Experts of a small language model: a softmax router.
Below are experts of layer 7 (counted from 0) of a mixture-of-experts language model. Rows are named router (the router's row for the expert) and show model dimensions 0-63. Each number is 500 + 50 x the weight over its row's rms, rounded and kept within 0 to 999. Numbers have three digits each.
After each expert's rows: "comes before" lists some tokens at least twice as common just after its tokens as in all text; "mostly gets" lists some tokens that are sent to it at least half of the time. This comes from a sample of Wikipedia text that the model never trained on. Tokens count by the router's weight.

# expert 11
router:508545537454479561451526563495513533426565526510437479479492457551615504577498438475485566452520580534446530467419466442447583402461494347409596484579541572572443519479453522540537444614476492
comes before: "|", "-", ".", "==", "–", "==="
mostly gets: "\n", " |\n", " was", ".\n\n", "\n\n", " were"

# expert 14
router:511477485417536511483502415507591504519482517510523521444473547483496409532540528473459553503514457548490459507501493502402511504558515542517545489491526466475498475503519445410472495527544470
comes before: " |", "–", "i", "a", ")", "u"
mostly gets: "20", "19", " Har", " Nor", " Bar", "ah"

# expert 7
router:458556477442477570514479437438507497525473555509557518423566548521553455481448493489469417553463572536437571541552443532408563476510541445492482417477377449458475516538557564566552456566428412
comes before: ",", " (", "'s", " was", "\n", " B"
mostly gets: " John", " York", "son", "ford", " King", " Robert"

# expert 1
router:520452515542536478544486514460528568539507348479468495587560455520485563505538505490468548431489556436513481496476455604555513534520437614498365572518560398511573509465497499499440558470457470
comes before: ":", " ", "-", " The", " \"", "="
mostly gets: "===", "==", "-", "|", "=", "′"

# expert 3
router:515469479404490445530414499509476450513574432545472525490517544503598513521493419472558486433573521396533421454483455550481499496525389589498508469466386488450539443477436480512454502470464494
comes before: " the", " a", " his", " an", " and", " \""
mostly gets: " as", " by", " with", " for", " from", "),"

# expert 5
router:514428524482449385486584395399512462440527560566558527499415594515582469472506464524408514451454549559452529483522525406457491582537541528545512495524545528449614438532484573570538579409491486
comes before: " ", " |", "0", "1", "2", "3"
mostly gets: " |", "′", " $", " –;", " −", "=="

# expert 9
router:475449536451476523493500539490522454522468488511514464559557551491463453419489437539366483578452554395509537479550549528479609505440515480472448498465501522501569423408554487552522435440562542
comes before: " |", "\n", " (", ",", " |\n", ")"
mostly gets: " km", " League", " County", "}", " District", " Location"

# expert 2
router:452456525406424489529449595415514413458474501517449481499437514610400461535516473461553521553486393523598486460516547557569575509544513460408442443499318495475544542478541502469502472431554496
comes before: ",", " of", " and", " was", " in", "."
mostly gets: " which", " that", " when", " where", " they", " game"

# expert 6
router:489543501495458511480607522534445536501481523458502556493444564438537535488520509555557471505468480387434536570449522468472510522412569491520509513493469552513531517533447495522534474468511514
comes before: "ing", "ed", " to", " by", " in", "ation"
mostly gets: " first", " second", "ted", " form", " all", " All"